python train.py --n_layer=12 --d_model=512 --n_experts=40 --experts_per_token=4 --d_expert=64 --d_shared_expert=256 --activation="swiglu" --moe_layers=[1, 2, 3, 4, 5, 6, 7, 8, 9, 10, 11] --router_score="softmax" --normalize_top_k=true --routed_scale=2.5 --balance_loss=0.000194 --balance_bias=true --router_z_loss=0.001 --n_groups=8 --groups_per_token=3 --init_std_router=0.0102 --lr_router=0.00105 --n_head=4 --n_kv_head=2 --head_dim=128 --vocab_size=32000 --norm="rmsnorm" --norm_place="pre" --norm_eps=1e-05 --positions="rope" --rope_base=10000.0 --rope_fraction=1.0 --qk_norm=false --attn_scale=0.0884 --tie_embeddings=false --parallel_block=false --init="uniform" --init_std_qkv=0.0158 --init_std_o=0.0 --init_std_up=0.0158 --init_std_down=0.0 --optimizer="soap_variant" --lr=0.00197 --lr_mult_qkv=0.5 --beta1=0.95 --beta2=0.95 --lr_head=0.00508 --grad_clip=2.0 --warmup_steps=200 --schedule="cos" --final_lr_fraction=0.0 --batch_tokens=131072 --seq_len=384 --doc_mask=true --train_tokens=575900000 --steps=4394 --dataset="wikipedia_en"
Below are experts of layer 9 (counted from 0) of a mixture-of-experts language model. Rows are named router (the router's row for the expert), gate (a neuron's input weights, with its number), up (a neuron's input weights, with its number) and show model dimensions 256-383. Each number is 500 + 50 x the weight over its row's rms, rounded and kept within 0 to 999. Numbers have three digits each.
After each expert's rows: "mostly gets" lists some tokens that are sent to it at least half of the time. This comes from a sample of Wikipedia text that the model never trained on.

# expert 34
router:539500484510505512445528463395515489444500536530478449411481596417392486530636532454551469495484521562488496501545557516438460528470585485475496555538489546489531604548523455549550432459433510497479469567447416535515471515507465508559460447531474405540386435418526543522513437454553486466507509530495512466531500469450528473480442463467506604579413515418516428500554350464460482531409
gate0:492430485529565609499502545600579462530537485480542536468406461518485499506610610563475486509494498491545445516540540412533480528543456480472498487484506478488509489482451526500522442465476445495545511429458455430476539499518523572486494524514435526425390499500410573535460414468513540518503558426542508500488523447518574531623522447544553499487500516588498546469463506521596523452556
up0:508518532489551534472500499516488539481479474486525473498453502542553573526580525513517513464504462508521512523594469485517524581538486413473483508472476469492405479473499613571560417563425522589551523530480500472458446600501548463528495547586467471492444459417487625586480404524452521550481464487510478448468416495559516475486511487582492547451477360523473487482502474441475499434501
mostly gets: " %", " Apps", " MF", " Votes", " FW", " JPL"

# expert 22
router:537419487441503545471545481484565560519424534537513431502466548523464529452532571444496450453576377518558443508417448459468507490432539507508586510493521481481529586539502433467591506450417533495510427570497515576532462542540502493509454425522482424557372508417500507596504472435570434452424464461569495533536496540398520487548499465396469519542474546477520514471487393502473478578463
gate0:515537527528539470583498495550545519490515520530631419494479538509512459523513525536505487514450553573405464399553511535574520445506548480460548480493544522428568513486438505588469498561557453496553550478347498423507489490572513475551512465480469491410485477471459590410501447539458449554473406584428449596447488472436468492462525403454471433482456543558461506538419466426453443553515
up0:501434476532472436423514544491428512482492446527414451511607556517531595589501491452439513487574540563533440541472506540524568482553390524545489519557492438564522448506493520420416554456499553568434507508589509485475492522410538553432432536543531440554445574492472479547515510451448490447465625425554535470574473582461562448548530475637592565586494474341544491551509534499527538400490
mostly gets: " 0", " 8", " (1", " 5", " $", " 6"

# expert 18
router:551539506457430420546470502463448533458438554551434468410508524516464527518534574484533469474532489525452416491488493482433463549435532479508561516521517494450500528602511473421502418413409522488533541572513468493555485494454413451528409410439426455579437372514507536543500415388587443458492428489556629474602556542480509470581581474437513538464439545442522416579514348495433493605405
gate0:488412625508480489593465648438579462545483527505420471425495500453458394519514493515508548590456594446524442497460557476508466500464517474473505488537449462463421476418486538484466498483337454439452564596500530557488428486499413439487449474478380482502460452583386459502479489488445477451402482569519472379443364463497530502458429538501550486501516517460374434611495550525505588572446
up0:537495416501498436447424575549543363414492463520476530475511520522496514576531565450605567512535450501564496447474507429578576462503502515436535449371556504499553506364576542422453486502474482548531530595508524492462498447559518443558559446427422479577508500544468566460497488537517467581480484583555515543586487520528469498453504501551487507539472397497581579542527531518558479486495
mostly gets: " him", " his", " her", " their", " own", "whose"

# expert 29
router:541409493441454601428460474471508537516426512508444506514442612562407483513555502562510496483534363580490438486562517469465477555484588470466431484497604507485547441531452455453521436479512573449447457580405466499534455532451490545528474452405482460551469471500516569543486405489499452512481486518572565494543519508482503494506516546532451535519529416532578460557512548577474474572483
gate0:580585604484597573544494550498510495501628495525521524473592434478611525447505499523496572535460436477500486461479519388431440518477497567455455531498575602545466579511547481531507380442468582542448544474485523559520435521552537417541451453458501536483476470464491542525504467469490504603578516610490559560515507437483517585495455483502549536486444583499565595586441519524633497509502
up0:457424433522515465517575477468458445581447395475470508500426541485486444584479523433547467528480631565512447457531493511468509514476495498453569517483470500391502577458460478482525552506494474503519368406488359546492545517402517597544562524458457401506478504532435434431463481571479505401504472522550523456476438475469479492567538526503540449515561491488525421489605464536393514483540
mostly gets: "′", " Coordinates", " MPC", "STAR", " Historic", "RS"

# expert 20
router:518469459442435492454523508408469507467416521523351496483472495518489537471490598451504388516514540547454445475506527490400459501480526501523524483492521518456508580528485531393531482445429572416523465509470539541526431508491455375562404495491454455560411371500518469514545504443565443441539461396675514497572466532491556478562574426512442524606450484435511488509524412468473448594433
gate0:552530462540555580541496458471540548484497523457522560495440484493480524476532379491501479583509561526581491458537416487516529499519500610589565525537548454502511572511489644418624460485561509430455508528421433527527551483480551516547485515500525560420537562494517456517465481540499428508426451549491463498459538517512436508533558542420537511545457480487487556501551451461446518585500
up0:537472550503596424396459481547503489398512455515464486507526448532422528498475465505473473609553524479501480497542494504469505466528504530543543369535531434461535465521481490452530505484616513505487461483493468458517545427513542423470426540575466524514548457532480515567426452456435458532551594474513448526562598491445510467642571619577536522522569495439486489508487450467402391516424
mostly gets: " they", " he", " However", " They", " who", " which"

# expert 2
router:531434399468426601414528484424565496477432562520468446503433605480475502476574531462506464452490430512417478521436432420417485514462540529471596538567515524495535552537538438443498406457440495489524529487522497512517413607509504398527454452488494474502376457381500507516534532487639510493453497456609512493502556552533482532550502387448470535509492480492613520481560398523415526561489
gate0:536386485431396398432446425587484476496508430566533489425501425529429519428510460483434448528461547553451506516459515527389508548466493547544508437502506457548545437515612479453518507500535520466498459507422463474481483462557463436427347545565482588539439492456531615513552566519464576477465426475518477505478528498527476492478456592526513416444381525422477580462511550424493474571461
up0:502608467603595541509543516482400498607485470487446499520506442473584477476539514569478536490493452492529567485590516507596461495475482595417550618459521472425521524485456580518536518434352520527517557442510469477523476578470543582538542503449483521481561503522484459522473495443537449542501542479535514488457446566490550523532540411497491442560606511506592427518541367582518610429546
mostly gets: " 16", " 15", " 14", " 6", " 10", " 20"

# expert 12
router:579524507429417422444516464459572442477512528550477503476470549521368583500542485433575507487532481526438478489488500478459427556473576452439550491572514552412514503554549493447571476446471531519517370503524509522613460491423463457535519412377534497462438472433512539517535484428615459385379482421609511449562507521463502422555511496504482520524482550401510433524516438513444491440448
gate0:522500537497523556538492536390547505433627541574468492517538594506449407546441522529605451524473469445476546481456418608519502541349459396498551433465476504521476492618426469515511547606479513543436432463482496453415497561540516522585370517501507482508534507484510522469508540556562454516497427495525590572520523502548503489561521516503451434437422452469536494497465506485456562509399
up0:456497487454482586501597502557559497491496442464512488524553416448610602512459505485502498445501441549550423559491458486531456491558515561521522434473528462465487432476457421539464510399534449501521585608423447539376535460470561523495533535540447489520515413581536455518578641389502492466477546484419497464494455486462534582462497586490502480509483544515473478534522503596559520604500
mostly gets: " Jones", " Johnson", " Smith", " Lee", " Khan", " Santos"

# expert 16
router:573494472476437546411468471439570576530464563604503431420447507564481527504570509537535492473535476476463489448486468500483432564510594457546487569513510570421487515563483513431528467438428512439533523546461452538536447513515447441556449426472454466568466479486562546547564518463491431442432488521485478439584555554417475473549556472481436610489485526450521420558519464549450500543520
gate0:448423436530560474449510595478536593482500529534594448458529578583453525508531487465514498543470492511618477505544472562528570536525498448517513547569497405456514434509368491437509497615465566539552422480492506528579492545367552574496542429582537526441540499510486497436515440513566420529448470526471497555482509424449494508498542418569420401477416494471526492475444473497534509497482
up0:478478429470526592444507473538495555498515568549497456380500562560530500520488565561498516475521538480539480507516460439535516615592544484464535487527466416485464506605513478512545574532513523511482398523430460477505471548452531463442511481582515491585498551550532466511503548422440540533515467515487571526553547466495509484541506488501505426489520476529535564557489547540420508443491
mostly gets: " Royal", " Best", " Human", " Outstanding", " human", " Supreme"

# expert 4
router:552498453464491466452489507484564564458423598470524535474508482492423500518562521566556456454555525537452558474455452479545455509466521581453566525547571466471442599546453524474518488447493508457496483488434458539614391551465456483579449423458440448505452472460500495458487452403533497429484514491499554468498560537386488454541558443485483545566566485580568356586500470490499490568507
gate0:587568495548539535460533489500469449478535532435461425478436492535493556479614460494415584533533547491475490524420479553555498453562483547464494612468468523549436574590554491469562456556512454527474485528553473454400466519497502574426463481458468552527415514510518419419569475520491600504425448511480504421517485446498508514434610478493604465441555558536553407389483443510456564556517
up0:447535451426542532467544514505395488536496590414569481455504486544385571427539513562522519535507503498486559379476422522520564551478581497540588575475479421496546526538521585495562530437574497545444526550407453501606478545480552474530455576474516621494523491585546484513471510516514560528533399500544479556493488473458404469550522490391524479455537460559493503452522575491455412534510
mostly gets: "\n", "====", "    ", "===", "Scientific", "=="

# expert 10
router:563408447521370504443508442476552501434519511507370519478498623434404522554520424510451417462539439566472439509476454528427450539429570497477511535532538447530549513550574530496506421515464472523535437519440502526512485530436503454631505520465453475556440414423580492535522491429557515468414506445680563535516514539521542407605514494506425541541534472450526435562469505552471510541479
gate0:501442553487493560545514440407544520494518561396521583469439528474404522491572515536576572515440490527470559563530465502551468429528455474429406482594605495551535440549459516486409419558551564524528398557543490507520472513530482510512498452373559416574463495516483445542506494486480506454409506488537473513485501464513486486476541485524435440543491419525585473483496522518538496467487
up0:536500519554486554540512516607390400481479485509459475507444473478559516476493503541411501530578536444588447482519556518499496604509548509532476602381487459497576500503502460428513535441432429475549498540457492464401481452441578573457494520504461649474523409520512575437522458513538457536508558454542522466515529510436537566479499561432548511442553499463506525540572552449432507491474
mostly gets: " September", " January", " March", " November", " August", " June"

# expert 26
router:545454380501473535402471394479537533393479546533510475494425502597497502465482581412545468556557421508460458457491384466442533501535523537452530552507540507475468531521506502413556530483477537540548477469506598504575456545440497438554423448462422476580421496470566532527521468403547441449537453410524500447542578527488481453478551464542541583547470496454569440510510428511504472566405
gate0:523501552543524422496521474552469489484444548470522460538501459535538488440523476389554536466544353572498589472478504536473461484503355606481513482531511468486500496402495396548483435604469574508491470542461537509539574526514502471489511565500454477510424475441454500476429598576427343425481604520431538400465448514549452472587536560608541566498453503499461432484510553514441546454490
up0:543570438593555474519525437582465476475511502550556524464544537495521496579512370441554553547459484580497487444476452442471387500534426556505608514607564502489462501452488485553570473595485469549533520452475487615538503567499499502506450551508411442506417502459558561494466548508527434446492581523372474417494528459450492353506475501433470545425534487561466495454522573463614457505566
mostly gets: " which", " who", " this", " such", " that", " there"

# expert 28
router:577476445494531430416504473453514513438451551524454559514476510519422530522541583492570422485508495515414455510492457485479456513513517455499505527513529521509551477516488527469509476398475504506510464591481459481543439554450440482504375366515460473494420471477432489553470481490588464496478437467563511463547525519469539404471544419466446546480473452487467389509501509553426488613487
gate0:499487477379562383517529514502490484502411529537531512533607557608444555512505498504393434504482441484548415486560517384536502500525499528510437499565602504486502470466542480428578490456502465448513473505548513521483421490521416494498495535459525496463490455543444499506535487482519450507447471473588569527560487490503489471446454602545517547436464542460494488486505565500544524535569
up0:517540433448453638480516495498529474535541486481450539412381455437523613413480427502598485497471471490477497477489502626571596534458465576492537596479451464532508536578351568541506430536534548493528579432569454568577573510496525623473425469530476397488448501485557497498557539521526544514537477479470476461435564451506483519508588490524474500502487503448509428532532547504569508539445
mostly gets: " Genus", "idae", " Coordinates", "\"", " Racing", ")\""

# expert 1
router:507499475457506535508459472455575607502522513518431481471469554519430507553584507560544479410516439588457544413350479483501479609425537423435523512530524486442522546570502474521525455496408547460541514484476522522499471613459463435517526455500508518560534443381526502565553508468496489431424543479597553460521485526471450467550470514556480567516458541407488536502473506471501468517496
gate0:551462375477495551504506501582534508544507439464547533491501549496483487586402495512471421417578489574593478529475548582548475395564473532522479471492553527511457518515504572464403480495509490512622566342576423464507449508509495461506527558482510467520583568550544485618435539501537501430437544423539502490550428595474545625432552473525419544492510477434497523468520517606477400499444
up0:601473408542585515537505468569523476491543470485536562478544473515511479532455497606520504482525554690587379548489475545595485446519530387497501450560553569501425509533506607540444525493532521515583603471571457477479489476552459499464601513495513488495494565554518489612481468608505527466397518476555472509532506566480553604471552420471433567490509562424503548512451502599511410448395
mostly gets: " Al", " re", " Ben", " pre", " Mc", " dis"

# expert 38
router:576418489517471558486520549482575553518443538465513389519448477493491507491507512462489504512464481563448494442465477489455440489467482519528532536547516510515539500586536474540547415514513482491515449454421469536594443518484487448474441444449467517539459494410471508593505524433513493514519376492544517522564499564419511424564559444522462480536438458416540485486511496556464417654446
gate0:495540601503511449512526479522527597513433487478534448582526469556489545523492553558518489495482541504550444509506427469499519472481472500385508437469546466407561469439562501457550522630541449427565510494419536494519554490531492487528427494506470497438511492482519537488577454558445582516429534558523470488428508627487488484520552522574493428551517555435492456501513519575521401490442
up0:499439479424493501549545493464548528594577498444497540462478421398609435531420495502453458407408450593521494529521528454506502515549556482558468467485521556472503489485492583475498496466464585527500403448532415592434468513481551409431562593424519492500687480496516535504499445467512503506490439448459444560563509550481489506467440560584507603430455462429580536592562434483552514510573
mostly gets: " Coordinates", " Species", " Born", "Scientific", " Synonyms", " Genre"